{"normalize_top_k": true, "n_head": 4, "n_kv_head": 1, "norm_place": "pre", "qk_norm": false, "init_std_qkv": 0.0299, "init_std_o": 0.0371, "lr_mult_up": 1.05, "final_lr_fraction": 0.05, "train_tokens": 597800000}
Below are experts of layer 4 (counted from 0) of a mixture-of-experts language model. Rows are named router (the router's row for the expert), up (a neuron's input weights, with its number), down (a neuron's output weights, with its number) and show model dimensions 128-191. Each number is 128 + 32 x the weight over its row's rms, rounded and kept within 0 to 255. Numbers have three digits each.
Before each expert's rows: a language model's description of what the expert responds to. This comes from a sample of Wikipedia text that the model never trained on.

# expert 57
It responds to: List conjunctions. Commas, and, or and & joining items in lists or clauses, as in planning, and governance.
router:130177080165130114111101148211113148142106091144110133135152127145155131183070134195119115121091138057180184112079143121118148103149144092060130166151084114089130154132133147118064167169116150
up0:158146115115132169152169168145128170093155167137169111197111097130110103112117140146134164181108063098167113163167097130028101129076089137105099049096109140084163163142177115136102117130126105
down0:125138125112135087170131138134115126080125122100118096180194096148120170148137110089163136135101143038131181192109164097132158150114155140130124137174138141156153171088155138086109116156097159
up1:109102116148183105113191138157139137109164137149056145139145116105137137140163123183072119151153131107169159182181153161105119175166098156145107123135150106077106158153122188120133184113144103
down1:131194147169155111140084117144142139108147114182194158178137091139119163109115036110169151084096102135149130149147184129139129104137115099095116111170109140117082074094112081121076163131133134
up2:115162141160104092134141104163099154162117120095124160143188149117129199163142206127029141055108155088102155179136128158136186112134180118130137082117081152115123143116068132107149148147136121
down2:084082167142143148147102157075113158075143114154143143124127086111059136136148118111123112117211143145045118152137147162149097150192092124114119163162112140117133172114137064105162140161154145

# expert 50
It responds to: English personal names. English given names, surnames and place names, or their final pieces, such as Joe, Brown, Henry, Boston, -ley.
router:115169109145118099107125147143121097128113151116155157108104139170149135175137081120073116160158149143171165131132127175113125069095131104145121070169107095113060106156141177118100201186150134
up2:131117132098133091125104066100113132100102137093082107109143119164108157141067145148136108176129136126186077070095100179082142112063052160087130177129054139093089120101154083108159118113109124
down2:132116169111132128100124134074179126128075156168187152122098148171093108148110139165155126106140099143097156048092099073140093101152116122155119102127128150133115116084129145179142126077135098
up3:103153130093113134142145130119170111150145145170109125118111174109140088128087060107136194080205130149147068151108124153115167154123095135198168118084145135114170111154113158093101133124098126
down3:104163127123120119145162101147153188117139081157186135080104126107165141187168142097142116095155152174203111162225116098072193060078127120135110139133119142142146134090129108102106084142129158
up4:104192034164143150093087080149118132132152143061136118162081113149146107128157138161142182158106115119114115124156129199138130097143187104110114135172175060160128119148161138118049097163094079
down4:119226138153111089112086142129144145143082061157088162109169177158123141141149085130109100105155140109146094086105131045123149133070078139127101185075111141104176121072150093080132140187149125

# expert 23
It responds to: Plural group nouns. Nouns for people and groups, and plural suffixes, such as players, women, members, children, plus -ers, -s and -ities endings.
router:166132079178095124122179133154053139162125187079187126182085097179123169128063043123076075085155134085127179171193208197139140122119081113134135108133072106159127115128073133069115129130133126
up0:106130154124146092163197131134066151089140146138155158175071118129096181119110044170087178162147128118183151177164141154140136158140076134124127134092100085107136168130149109173117159126157116
down0:095129129137115134145115152094178095201111150137110131195063111131161078122156123110149186096077133110137120150052165061141107107152085137189075179136106130142122155172139081154106110118088158
up1:149146149108135125128110075110046161105094176061124118130103149150123157160145120165130112152142169090100095154186124165118102138096088122112118143133201143130115108128048103111200099142118137
down1:119122153104000103092161168095183193153125059155139118181142169089195141124126171102152138153126136186161162127153108122149125149109082126136108095103160121122108108082128123082095126092125144
up2:148110135178090136178167101138154121143159134101102134144115131192126117158115103099198140103162108205098193146157110114160104100090102093113139144118083093109136134141117073154101099079182087
down2:200156114130084157120084142110147097139107130093141112194136098141203134127151118118165095140059089065182166118120141145157151101124115162148158112196182108149142124137182169113122175139116120

# expert 20
It responds to: Action verb stems. Verbs and verb stems after to, not, can, or also, such as support, develop, provide, establish, often before -ed or -ing.
router:165159179177119074160085159163114144132148106109152144164081115114090135141106097174133070105130151127140193116143128154140159105160121094058133155127071106086152212136152139132127143128176075
up12:167120174108101118070120120129095085097122102099121104122148109172113104111106164118130095159170103193114126118138106179126131136134168105146139140051110147164155119107136084108085134123165097
down12:133104143127095149082155107111159069158137162119110166141228143100147106135182118154176133093143095054137209079139177169132090108091112130087081123149067067139117212107093173095082076150152193
up13:124144087089171116026092127204146141145104104111098173104126194134141090121127118147107129113138128154136130114190142222151098164107180108110093144102144130156180197143140082160178133132140150
down13:107106135128073135171157124104175148118146070199137136142150094088105089187091081122108121130120133168183169128087103127145138099161118136081153092136162096117123108161175132117087165119103111
up14:172112127089113165130157182130128131087097120143115168152121070094173100130113105181121161122127104105144173148144164101128126094187151156115142088126121122077100138106082129164192108080106096
down14:115169161144129187132122112109124128120172158200163066086066142132171123157109123150101106090139155136119149145092120174098177133069083165122096134131114108098114147153143134091084126139137119

# expert 7
It responds to: Determiners and possessives in biographies. Articles, possessives and relational words in biographical or genealogical text, such as his wife, the, whose, fellow, married.
router:162174137147128119132116143141153165128130125169161130116165112133118117140064130185107140164084104124156098078155156126111156172175171135117115156153063132066128142171144135149091143161158125
up0:107167110138118132158169161108098131094182119151125137182111113103111103101048140111094096157121037152154131133141150136143144083155153109134144144143142117124195052125112159127093172082125144
down0:135209190156053057056137158157120161132092129091118091104117134106172114131176162120138110164129095068161176117079160080156115128167102099132128113162078156171127208121110119162077115124143123
up1:189109071113077164104186170139101114133165122113114122127128129128145188126112123192086129160055135117140111146137132112127175140126128079191185140169120121136128169098108125104087101140133153
down1:123060137097072091119131112118111114106112166151119115154074100165177169138143175130128121185148196101106150071120099065117185131122123119114109121124108108152125173112125079179083129083153126
up2:093159166112146123111145107084153112163095069121157215130077118097111117060101132167108156141147135101112114152159086114148165163128144188109125167128101167097094123077118121147134168119082152
down2:128092054141094126110149129086099127121174147118138103085174136129089133098145111100126164135137123141102093114143089160149095139115158162133091175119149156119146142132129119138142151148119147

# expert 29
It responds to: Title words. Words inside titles of songs, albums, books and shows, usually after a quote mark or colon, such as The, Love, In, Your.
router:134122150164128101117111139151155054161067162176151179079094115171178107138108084144058088159158159147143114141165110153126129109093121085104133089153156124094112123163136098102059164162121158
up0:112149107108132190079152166129142072117124123163170164161147114105166124127128129098185149171097111138118140134121116095098175153163144120099105090120174116173063111127120099075165090115127120
down0:088144169139108134169067139155153115122152110117155117090070136129170061135103131080130123153140186165112153151167175150103147138122142138118129157139078076073121092156099182118138132090088084
up1:153108094077155145101158174163140135073140094098050185103147096107077129111138099193080146139110174110159140222115121155104127125116134088156133151151094133133153130081140081164076127179083081
down1:128134180145137132118139125170135085094166114103137176069087067193092103188122191131164094112141132122149108178087121127163112046106173147104202098134152101133150132169111143120087131166154114
up2:155165170105099121137149169175133131144152135213155160158128113094098158162153175056105146103103129168075142139114101098152100100128127099092117127204141103084100131207134078080116126170058127
down2:120068168123123124089091070102168142125133088120101131188110125097064186156138172096124164096090149155118125152134080192134182116098116049133091080131115135136129096198122132114095117104124094

# expert 39
It responds to: Word-initial consonants. Single first letters or onset clusters starting a word, often m, w, wh, sw, bl, after quotes, hyphens or spaces.
router:142121131081173156119105099181104115208082148152079129123115120098122157145068115180086139046106068109155122133160139140113109158164133108119151115117164138066180127121109112120075155201137158
up0:146162118162144132183147126143155105086161119105093157123099095120110132129082116148094139143080188164121097193145092144120153118110114136162135100083075136118181164161071132171146128120152151
down0:145072118128158110120102188127106164087166131107110097157100119113137135054195119129156175130095143118108136124031136128136088109109182087165144061126168107095138128108124149174128140136128105
up1:187152082146102114168110115131118180144082102131175101106114133093193176071104112119118121059130127114115154145096128092113089109095150098094147141101147147128137178088108147151167078120094125
down1:083176155161155153113099054079122121115167164106119111138080099121156111149121131151137149104153128145105161117153124121153161089145103190142196089146136199122070174150146128109110123134169072
up2:173131146102128166136116093137098146152145076116088159167108174077130085162106007112147105066166164113116121111161163092099135177189146145146112158110099087182148189133124165069141134151169079
down2:052082118097150125161134109064145159171167101150095097123165071156147123091156080152141094100094168114194109137097117135133133155187108143148117142127124095118091099125103125125069143154135133

# expert 46
It responds to: Sentence and section ends. Sentence-final periods, paragraph breaks and closing section-heading equals signs, typically right before a new paragraph starting with The or In.
router:139171151148097135086106130125121172091141115122126153162139150102117139134116100173105109151133100158172204149181114133129145114231146141088112164174141132119156175087121161088111130155098102
up0:131163117137148140137083157154138116106144087113142067174045145071162064154138139101108084100088078111129201177065147112113180139110150098116151161148157120114130155085157138097154146145078098
down0:108173108144113104173120146138129197201145182148130124140160092129079124105175192117143181154132132115190077120147144179133165133136158135145130098133149131137120163129137095167103124084158108
up1:120151157158165097212139061102111100109157094115156080127131080088135071130105129123159148082105081198103158102080128127171171113147147133137114136137120153109105088068087151156083074111097154
down1:153119113129082129106165103098057085119134116159115193146110090160150130102157109160082115153172121092117166019142160139092117117131153101165184145106152174117120113164150126093172082149071062
up2:120162133144118105142099180071164153125126149072116132162075122149183141146086118159198132174066142108176109157135134104148154113185088142134100144179154119134165147081081128071106167141053128
down2:135144176099123160217151150089157187125132159125095145150154120185151111183156107132110168169115180114107135123140147111109125157092110132149153141163113108220109149136134175207104087113101089

# expert 35
It responds to: Clause-ending commas, time nouns. Commas closing introductory phrases in narrative prose, plus time nouns and plural subjects, such as "Internationally,", next day, fans, critics.
router:154152141158100100137074152166116167127121073149113142168119125132158172143108064166094111123162093115184194159120157137108199080191141123113123150135103120067163130131146167105065186138094078
up0:094167102154075176100105088116065097106156113114089117178092121095192121105086161143160133150133156188153105124118190124146127095142109149147164142137129196118173143170101150116094109116084179
down0:154163212098095138145167104125172079170099129102171091109132182091082113177107152077158107113123106135120166117160192117104142113187115092131098149142139151068167104135167129147152049105128062
up1:096145114090144161178119121140123107140093132160146118147136090172115119078182105089156146064164160133108099129133126119110151118090099059127152062152063141104095111154077144136182132155087124
down1:145127079106136172139155144122126146176067194108145136102149136117149096145144108079138110093163126152160073184095120118064067140137115092120191115132095091121143106116141135105144096113149128
up2:092116125174177164151105124163111090115165111148118143166074173130166151144178104126108100130105048135099109086072110086170092160131086132155072064132176117138122152107128120125110146095114096
down2:107188113099151114167132167151139152075134075119091089141079085107162151112065152127105101079141140139096136139126160082138146072123109134171130118132140032166095093072186209150146132144125149

# expert 18
It responds to: Word-initial fragments. One- or two-letter opening pieces of split words, mostly capitals, like Ch(airman), Th(reatened), R(iverview), ch(ats), dra(ins).
router:125143125117075155112156138133110137132135119104078116123143103099104115157098148135083127060125078133160177093148151131114123174128130101094117101129068142080158152162046115119088135201139111
up0:173110111138129148126119144150129104175083081117113094073098142065113161109090136141184126124076063113160130156141143100145127115136113114112119080150126149118137127199124124188166136184078093
down0:133150174147134082123145129129196104098119138151124149156160148164123093114147124132191148063173132149159068099106176114106137126165153136214154105097194096096146157084146124138127127124196116
up1:105168115182088067156113136156124143146146098133059125130119196099200144083132178172155133098163093183170107126100202133101188095121155118130132118092131118153149185110085125130135120181139069
down1:152119126105128174158115105144114121122107166182073150144112108144118142135135108119106108144155126108140127070097187150090041119082142131158106078144141092178137126142142100063149073138147130
up2:097123119105129082081103148157135137099120084122096163066096103117096100086117152100078109124171100080136122139091187176152138120110120159095124060136119115145149115106122111119128092144091122
down2:108144087120119100081137113190145138087153165154159154146147098034175121093146173090139122126105159127116099139187113095128101159111132143192181140125078138124154107081153123125168158168164129

# expert 52
It responds to: Institution name words. Head nouns of organization or state names, such as Republic, Union, Department, government, Foundation, in names like Soviet Union, Police Department.
router:140168057158103097102112139137119117119124185098175139150110091154132125158109100153079140131167141069161144134178102170117150049122118124142139077142126081125112129163143152090109147173103120
up0:126205129192148130097122144097133138076123102174134137149089118100100108117127110154133130126096185067212096093103169143167155141151108132145089176211115130153134176133120071105106160115149188
down0:130118185082118115169129092113113106174138142087099187123143119084141104159058148128098146116090121120102096158114061194159071125118130119138120093188137132088100131091194172112078067137117089
up1:151139104079098121145156148120164095154149176069197154123186089100105118076125132200200130069134115143132113073182118119112084092083138106116145163154135120125149134183109117152064112087145167
down1:103152181165083100121156123141160143125167179104079165135108070152147126165118164087153132043132125136110145116119138130123058130125144103130114117091167104159128165070154130115132143110086053
up2:148131144145100103133135097175134118126147136124193204098133101093158131176156104131138181174139183139155091118114149155124112170191122094128176112066127102116106184159160163123105195111116116
down2:056130099127078171095130133124142114147122151122114075099140112119150081121158120122188129142190110130087141141112100078162116099123116067164103141137146202115110095094111102111122086127087101

# expert 26
It responds to: Adjective-forming suffixes. Adjectives and their endings for nationality, field or domain, such as social, political, Malaysian, Semitic, graphic.
router:152175178131102152128152121121135151135095106150157093205170103125114099147096108130094175123177127138086148128175174195107135117134132141159115108137083128141180142159122141134165141124194070
up0:173138070093184120145117182164107149101162118135109160144098127119099146119149054138170129093124164133142145136134093145108125092098107106170155101190157145134101108103121112139105085172127127
down0:079059124114116117044155109186122145110181116157172162089082134174187134113128151156151126064129152162142144184115113142119083078076174157085168115155144104141087145157127138125125123115117162
up1:138138136127099100191088147106140168160168156079124116113167162159152101142111147123149153124130113139143142162160143136140153181073180121189197147126110113161133169146137174137121148151102107
down1:123124135091173125125113135107120140135093143134143108105157123114094147068173095177120104191077175110114111168164190153132148183110097097138093156104081096128120079117092082088158086097165132
up2:128238125123129132146170131147112079157152173142130137158108104154087142105092106119192150164167129155166119120105091116045153120144107138135097135155089127080176143071099122098145144168168135
down2:120097145129099123162132149179168150108135109164141103151129158123108113145143209116104119103133107147114183081159159114178158132164167098097069153136069135187180202152157136114114182170158126

# expert 22
It responds to: Name-ending pieces. Final pieces of personal and place names, often Spanish or Latin endings like -ia, -ina, -ra, plus whole first names like Michael, Samuel.
router:108140028168068158100159127128128088149095181106166134138067142143129137174138096124071139163155132137145143152129108159145115075091159096122113068135122044109111146153146133105142162181116132
up0:155125114113141151133155164089131132119145099141160104077126138171118101115112099143138136149109203201154104181164100154144139152086196110127129183142154073143112116151140181173121118093151159
down0:096101110109149104103105149129136108095139142152139112104108118120100107099216162124118126159136123151182220097072096119080141070135088115093086143088105099119120146089155128123105149131144129
up1:149063139132076088083173154167138104133150062136109074106132105177098144121102097156138108156160155124087155167090109095105099116073104135061115174146170182093152131148125145115098170162147103
down1:086115134123102109102105097134075084117121088183102057196163128170113111131132163130112131091141107091130165142160116126172106094162137096160074096142129175166157133109157130113140098145084124
up2:156119092169151083091083095142128103164079163119087184151094107171115128095141117127162118099160119104122155062106124084160136176080161108084133110186096121120155149091133180120161168126131124
down2:139151101166131161108134171129180194129103154151190111106128139151146107163170170104111135117134167131159106130113119138123152096121164150123092066123129127122094181132114048080153099149118126